config = dict(
    d_model=256,
    n_experts=48,
    d_shared_expert=0,
    activation='swiglu',
    router_z_loss=0.001,
    groups_per_token=3,
    n_kv_head=4,
    final_lr_fraction=0.0,
    steps=5321,
)
Below are experts of layer 4 (counted from 0) of a mixture-of-experts language model. Rows are named down (a neuron's output weights, with its number) and show model dimensions 0-255. Each number is 128 + 24 x the weight over its row's rms, rounded and kept within 0 to 255.
Before each expert's rows: "comes before" lists some tokens at least twice as common just after its tokens as in all text. This comes from a sample of Wikipedia text that the model never trained on. Tokens count by the router's weight.

# expert 3
comes before: " the", " ", " a", " his", " New", " York"
down0 [113 136 148 102 118  98 187 108  87 111 178 109 168 126 101 172 139 127 147 112 110 142 133  98  68 107 127 119 130  99 147 130 139 158 120 109 110 144  87 125 140 159 143 134 127 146  90 162 130 119 110  57 106 120 108 159  96 128 150 108 139 152 128 156 111 106  76 156 118 115 150 144 134 111 143 169 159 141 150 120  97 117 144 126 151 141 140 122 155 112 150 106 129 124 169 100 105 138 108 125 109 102 120 137 137 143  92 172  83 169 122 184 117 136 172 116 179 100 121 158 108 131 115 102 140 115 157 139 143 156 112 151 127 183 113 124  95 119  93 102 122 144  99 131 136 106 123 106  88 110 145 112 130 105 118 134 145 162 117 146 145 113 105 127 154 127 127 158 120 168 113 125 179 127 155 155 143 138 144 139 113 125 154 123 141 127 109 143 130 159 149  93 149 120 135 183  91 133 120 148 180 121 169 133 104 106 106 158 104 107 125 115 103 126 157 110 110 124 146 146 105 137 150 132 116 103 133  98 168 125 135 138 179 192 148 138  76 138 138 161 116 141 106  96 155 124 128 129 155  91 119 150 133 104 163 138]

# expert 13
comes before: "0", "9", "8", "5", "7", "6"
down0 [114 102 119 122 136 190 141 167 141 116 133 137 127 143  99 184 133 167  91  75 101 107 117 102  85 111 130 133  71 123  95  98 112 148  98 141 139 124 127 147  95 124  86 114 100 135 152 137  95 121 106 116  89  79 117 101 106 198 104 114 121 132  78 121 124 109 143 167 129 137 174 169  76 157 157 110 143 119 117 121 133 126 131 139 138 138  89 138 108 105 154 170 122  84 142 119 116 143 129 122 105 138 120 119  96 109 135  89  86 131 117 139 148 102 138  62 115 124 100 152  86 133 149 114 131  85 150 170 136 121 154 131 115 148 107  97 163 135 124  89 106 128 113 111 106 144 156 135 171 145 102 126 136 167 153 112 119 113 117 142 153 121 149 118 124 130  91 146 114 135 142 112 146 110 158 148 111  97 122 122 133 152 151 173 140 125 125 128 156 125 131  98 167 125 111 152 102  97 108 128 127 107 138 127 134 106 114 148 159 123  96 121 141 124 136  99 150  88 133 127  91 141 162 100 131 194  95 112 111 128 158 116 112  82 137 121 121 149 128 131 118 132 186 147 129 156 132 174 137 148 114 136 152 142 127 163]

# expert 0
comes before: " the", " a", " his", " an", " be", " its"
down0 [104 156 124 103 109 140 152 140  94  88 148 132 120  94 104 154 103  92 143 147 124 146  92 155 108 145 119 132 102 153  53 123 130 183 116 118 107 114 119 117 113 147 137 116 160 148 111 136 171 153 107 154 115  88 135 119 121 108  93 111 132 143 140 118 138  85 111 158 167 122 123 130 122  93 126 126 107 159 128  98 124 152 118 132 112 139  94 128 135 146 130 167 163 150 128 132 146 176 127  97 146 169 126 153 138 168 125 140 113 134 121 133 110 111 143 127 143 121  94 158 133 159 120 120 159 149 117 159 120  98 166 125 157 156 138 175 111 168 152 161 104 159 143 117 137 131  94  85 111 112 120 160 158  76  63  85 128 122 148 122 124 132 133 124  91 152 102 130 135 153 149 114 176 141 193 101 113 120 125 156  81 163 151 114 124 112 129 152 162 169 119 117  93 119 119 148 119 126 135 140 140 103 166 104 104 120 109 140 108 139 182 132 108 133 128 119 121 163 132 133  94 131  91 138 120 149 132 118 145 111 131 137 162 189 148  86 192 125 154 120 125 131  84 145 169 148 156 128 126 147 123 136 141 144  91 132]

# expert 31
comes before: ",", " and", ".", " of", "ing", "ed"
down0 [115 137 134 117 130 128 124 104 112 120 150 148 105 108 121 103 106 135 139 136  86 139 162  91 108 109 122 126 106 108 103 142 167 126  87 130 112 142 134 119 122 107 107 105 145 128 113 180 121 113 149 159 127 140  80 151  99 114 146 137 127 140 131 172  76 135 120 127 132 107 154 138 134 124 124  90 106 115 112 123 117 137 139 116 101 140  88 123 150 105 121 131 132 127 114 117  98 119 144 167 134 108  75 147  63 143 118 121 148 144  88 125  69 147  89 131 155 157 143 181 164 134  96 126  71 142 139 122 104 144 127 140 150 140 155 154 111 187 123 150 101 109  98 136 134 124 113  95 165 124 126 165 150 123 125 122 136 145 137  91 116 151 132 143 119  74 141 115 153 148  96 185  80 163 117 128 105 103 133 144 124 120 166 163 147 120 129 133 143 143 137 147 119 126 131 116 124 118 206 102 107 112 126 110 120 121 153 140 140 146  75 129 125  95 204 118 140 172 100 150 112 129 141  81 133 126 135 167  97 107 100 109 151 100 127 141 131 150 102 107 148 120 112  55 121 119  89 142 155 128 167 149 137 136 168 114]

# expert 38
comes before: " |", "1", "0", "3", "2", "4"
down0 [118 133  96 160 132 126 159 114 147 128 161 138 106 114 162 132 114 161 138 145 144 156 163 115 148 114 113 109 142 138  60 136 123 126 143 129 118 105  99 166 175 156 120 101 141 165 142 148 139 109 108 103 125 106 158 124 145 126 101 133 134  84 127 152 134 143 122 128 158 125 120 113  98 117 154 113 156 141 109 127 174 152 116 175 100 105 128 109 119  77 163 178 143 104  92 151 136 105 137 164 143 134 135 150 139 156 149 117 129  90 137 160 130 199 110 123 115 118 136 147  92 130 110 120 149 146 115  82 115  90 126 132 156 139  94  74 102  58 125 130 172 153 126  92 129  91 111  73  85 127 127 132 135 128 156 137 100  77 110 119  93 165 109 113 124 127 115 176 138 144 171 164  90 130 165 137 121 166  93 130 104  97 153  89  98 162 117 134 126 167 145 162 108 117 158 129 158 132 121 143 137 114 124 158 112 101 112 118 127 109 128 122 171 112 139 134 148 108 116 157  84 125 148 141  98 116 115 122 132 129 158 141 103 148 121 139 104  95 128 131 139 122 146  97 131 104 121 127 158 179 159 106 140 142 135 156]

# expert 24
comes before: ",", ".", " (", " in", " and", ".\n\n"
down0 [112 126  99 122 159 127 125 121 126  90 150 115 115 137 145 129 137 170 145 167 149 143 119 136 157 161 110 104 119 132 157 130 155 138 138 141 129 142  93 121 129 154 122 144 131 182  99 147 156 119 128 170 156 118 141 134 180 130 150 123 118  90 165 136 173 110 113 134 135 105 119 140 127 134 134 123  98 119 136 152  93 170 135 133  73  98 114 120 107 138 125 124 112 124 193  87 124 131 147 117 169 125 138 151 133 131  86 110 131 112 154 122 202 145 157 126 123 116 133  64 140 128 159 137 104 123 125 111 102  94 124 152 161 156 130 146 114 133 140  83 100 168 168 101 132 103 155 140 126 109 172 145 123  62  97 174 117 149 115 119 117 110 101 180 128 130 142 136 115 112 160 120 121 114 128 103 153 137 151 140 147 102 122  99 107 158 108 100 168  76 103 161 107 125 139 123 140  80 120 116  82 117  74 123 173 134 114 112 138 130 109 155 166 140 122 150 126 162 140 132 110 112 117 134 144 107 126  68 165 140  77 136 132 141 152  96 109 135 172  96 149 147 127  99 100 110 131  89 120 130 127 113 139 149  98 100]

# expert 42
comes before: "1", "2", ":", " -", " name", " by"
down0 [131 109 141 147 115 160 158 117 155 145 130 130 134 151 113 127 125 153 146 136  86 151 159 144 148 149 150 126 125 121 127 105 132  93 125  67  84 147 108 132 127 118  92  95 160 121 103 164 123 128 100  94 161 151 135 122 143 190 130  99  89 140 110 122 110 169  89 110 118  89 126 134 124 181  99 153 165 143 144 136 150  97  91 118 145 101 111 112 119 154 169 126  84 138  93 152 106 143 163 130  95 123 126 103 130 120 109 147 153 141 139 143 151 103 172 131 123 145 118 107 166 139 134 194 114 133 131  98 165 139  91 111 116 113 153 135 119 142 128 109 108 127 127  95  86 118 126 176 143 138 153 105 138  85 196  91  90 122 107 168 127 141 138 130  96 112 102 135 149 153 133 151 112 129  79 136 140 139 148 109 125 110 137  96 100 132  99 124 122 126 120 105 137 136 179 168 115 141 182 139 126 113 144 156  88 141 130 146 122 120 133 118 132 100 117  83 127 127 111 146  96  74 134 151 146 188  86  94 101  96 115 123  97 123 136 127 136 165  98 131 128 129 138 124 146 146 147 111 170 112 120 117 109 137 156  85]

# expert 10
comes before: " ", " —", " to", " +", " —;", " −"
down0 [ 90 138 114 167 124 128 137  98 144 140  87 100 121 155 145 125 145 130 144  96 119 123 108 150 133 162 132 149 117 123  92 100 141 111 128 157 153 153 137 120 137 142 104 181 134 119 149 131 106 148 115  96 109 113 165 113 125 143 137 173 157 115 118  82 181 114 136 126 116 153 160  91 143 133 174 122 190 144 123 108 150  61 128 144 118  93 135 115 158 116 125 123 112 136 148 137 112 124 163 138 112 142  89 143 162  99 157 114 166 129 137 127 145 118  92 154 130  86 136 107 123 156 100 149 147 135  88 121 112 122 155 166 155 160 121  96 155 150 158 132 133 161 102 132  85 137 116 121 121 135 116 116  83  98  89 144  93 163 128 149 148 121 154 138 104 178 159 135 122  94 155 132 112 149 116 147 123 132 144 141 127 144 144 162 128 128 148 115 141 140 136 122 133 126 118 136 139 168 106 164  81 159  98 132 143 133 150  94 162  65 139 154 116 135 103 141  97  88 124 122 114 124 153 144 110 178 136 138 111 149 121  73 126 137 194 147 146 118 132 170 171 161 171  96 116 145  99 132 174 142 120 104 128 148  89 125]

# expert 45
comes before: " ", " —", " \"", " %", " Votes", " Team"
down0 [121 131 152 116  96 105 133 126 126 165  87 116 121 119 144 101 128 136  92 171 112 144 163 144  63 112 143 153 132 111 157 123 151 128 100 121 118 161 136 148 143 157 146 136 166 111 108 141 105 146 120 140 156 126 128 123 119  82 123 113 121  86 107 102  69 133 119 102 146 120 130 156 138 122 129 130 144 121 132  84 132 144 143 124 126 172  98 131 139 110 106 100 108 109 180  64 184  95 154 128 110 143  88 131 131 117 167 118  76 126 162  86  98 150 128  88 109 141 159 117 150 183 116 155 122 118 168 138 102 152 110 154 112 161 149 116 140 123 129 127 135 120 130 129 105  94 128 168 150 140 118  99 176 138 125 136 145 130 117 137 154 142 141 120 138 106 155  53 127 128 142 145 182 141 146 129 135 143 143 127  96 117 167 152 139 149 151 170 111 135 127 122 164 127 121 148 143 125 104 133 136 104 129 100 131 155 109 145 185 104 113 130 142 103 140 106 150 145 156 145 174 109 134 156  80 123 136 122 106 124 164 180  81 153 129 124 142 111 134 154 120  84 165 109 164 149 142 109 119 111 124 166 107 106  84 147]

# expert 2
comes before: "1", "2", "3", "4", "5", "6"
down0 [155 147 150 128  88 137 101 181  92 122 144 126  92 116 116 114 179 117 137 143  99 148 140 151 119 119 112 126 200  89 109 103 112  93 137 146 154 163 173 121 105 105 160 130 132 120 127 143 124 120 108 128 133 128 120 168 116 105 160 127 161 135 115 126 103 145 100 139 103 153  97 137 101 148 153 116 165 155 155 166  99 118 128 144 131 140 169 142 142 142 162 124 141 125 165 121 141 135 131 115 136 169 122 178 132 122 115 115  98 137 119 123 107 142 169 115 135 127 155  85 131 100 134 112 183 146 150 115 162  71 113 119 114 166  93 118 169 114  99 155 139 113 179 156 126 102  94 128 157  77 131 136 135  74 137 119 110 146 129 128 126 149 137 141 162 132 111 184  96 131 133  98 137 150 129 107 118 166 140 109 128 176  87 136 118 130 113  94 126 177  93 145 127 134 155  92 137 159 138 165 107 107 132 102 144 156 126  89 141 115 181 152 134 111 136 129 109 142  77 123 158 155 109 139 108  93 124 123 153 114 123 120 149 116 100 131 115  84  67 145 153 106 125 119 141 111 118 128 125 135 137 102 132 139 169 169]

# expert 33
comes before: " of", ",", ".", " to", " in", " was"
down0 [130 125 128 186 104  79 110 139 144 133 106 156 127  98 100 141 145  87  85 139 125 108 136 108 125 128 113 165 116 142 147 152 146 179 180 123 116  74 101 159 115 131 124  90  94  80 103 146  69 127 140 147 116 118 148 140 147 101 140 136 106 164 123 139 112 100 134  88 159 103 143  83 153 102 154 126 157 150  89 157 142 102 139 106 115 123 114  72 146 144 136  87 153 125 125 139  98 166 134  85 100 113 171 152  85  78 153 121 132 126  91 141  94 172 164 137 128 155 153 154 117 125 115 115 131 141 119 161 107 117 116  84 133 109 122 161 125 188 151 113 136  96 112 128 133 140 158 164 127 118 107 132 136 164 140 143 120 160 129 103 151 102 105 119 138 116 145  93 134 128 115 152 119 118 149 111 194  90  96 150 134 138 135 141 157 124 125 140 158 155 161 137 146  88 120 127 138 141  84 163 136 147  92 108 141 109 146 148 152 127 147 128 130 149 146 136 132 140 122 126 119 125  94 143 133  87 137 163 107 155 142  83 104 145 107 138 136 152 127 138 157 125 119 121 129 150 144 116 126 124 133 191 128 109 161  96]

# expert 8
comes before: " ", ",", " States", ".S", " York", " City"
down2 [114 115 143 148 113 110 165 121 190 156 146 105 120  89 138 131 162 139 159 132 119  83 135 122  84 153 115  99 119 147  95 131 117 103 171 107 131 161  96 104  82  80  76 114  87 153 137 111 138 111 173  88 121 120 122 168 140  65 148 142 138 146 176  74 136  86 130 105 132 114 101 143 119  83 133 111  86 137 138 142 143 158  83 140 130  96 128 164 122 143 149 156 144 107 130 141 131 132 127 163 108 116 105 135  43 157 110 108 104 104 134 163 118 157 115 158  87 143  98 110 104 154 143  90 110 145 142 119 139 175 136 101 146  99 125 143 168 138 131 119 107 129 106 156 142 137 108 114 130 129 167 115 135 115 114 141  93 144  79 129 111 113 123 148 153 154 151 143 130 130 133 158 166 102  84 105 120 104 125 157 152 120 109  89 127 135 104  92 131 121 157 166 152 159 130 113 135 141 128  99 150 119 161 145 144 151 140 128 124 114 123 132 132 100 126 134 116  63 121 133  93 147 134 163 145 118 151 145 121 103 111 130 149 120 111 172 134 107 127 152 146 123 130 158 142 128 117 106 132 107 120  86  96 125 112 137]

# expert 34
comes before: " of", ",", " and", " in", ".", "\n"
down0 [134 149 129 107 100 145 142 106 154 102 113  79  92 125 179 133 153 117 135 109 129 120 106 147 146 158 145 123 173 166 104  96 132 125 126 119 129  99 132  98 152  95 159 138  75 129 126 159 140 123 112 164 154 113 136 140 113  91 132 113 153 120 135 103 160 171 145 152  98 113  97 142 134 108 172 165 138 100 102 149 169 122  69 136 125 135  94 158 109 145  97 106 141 165 104 120 129 106 116  96 155 117 112  95 157 127 149 161 103 143  95 142 121 104 104 127 122 121 125 153  96 149 103 138 154 137 132 130 103 123 143 194 124 182 142 122 138 101 143 119 118 140 143  96 156 113 147  95 135 141 113 154 145 139 131 140 139 132 125 160 142 131  99 129 101 102 104 157  68 165 114  78 135 114 130 145 132 100 129 145 136 171 148 124 136 154 169 135 135 158 132 114 114  82 124 124 105 169 130 138 141 162 178 143 135 107 123  92 141 138 135 109  93 128 166 157 156 149 175 125 139 136 123 119 122 149 116 125 106 181 146 188 152 179 133 110  63 111 123 116  95 148 131 158 154 150  94 142 144 137 111 147 132 141 144 153]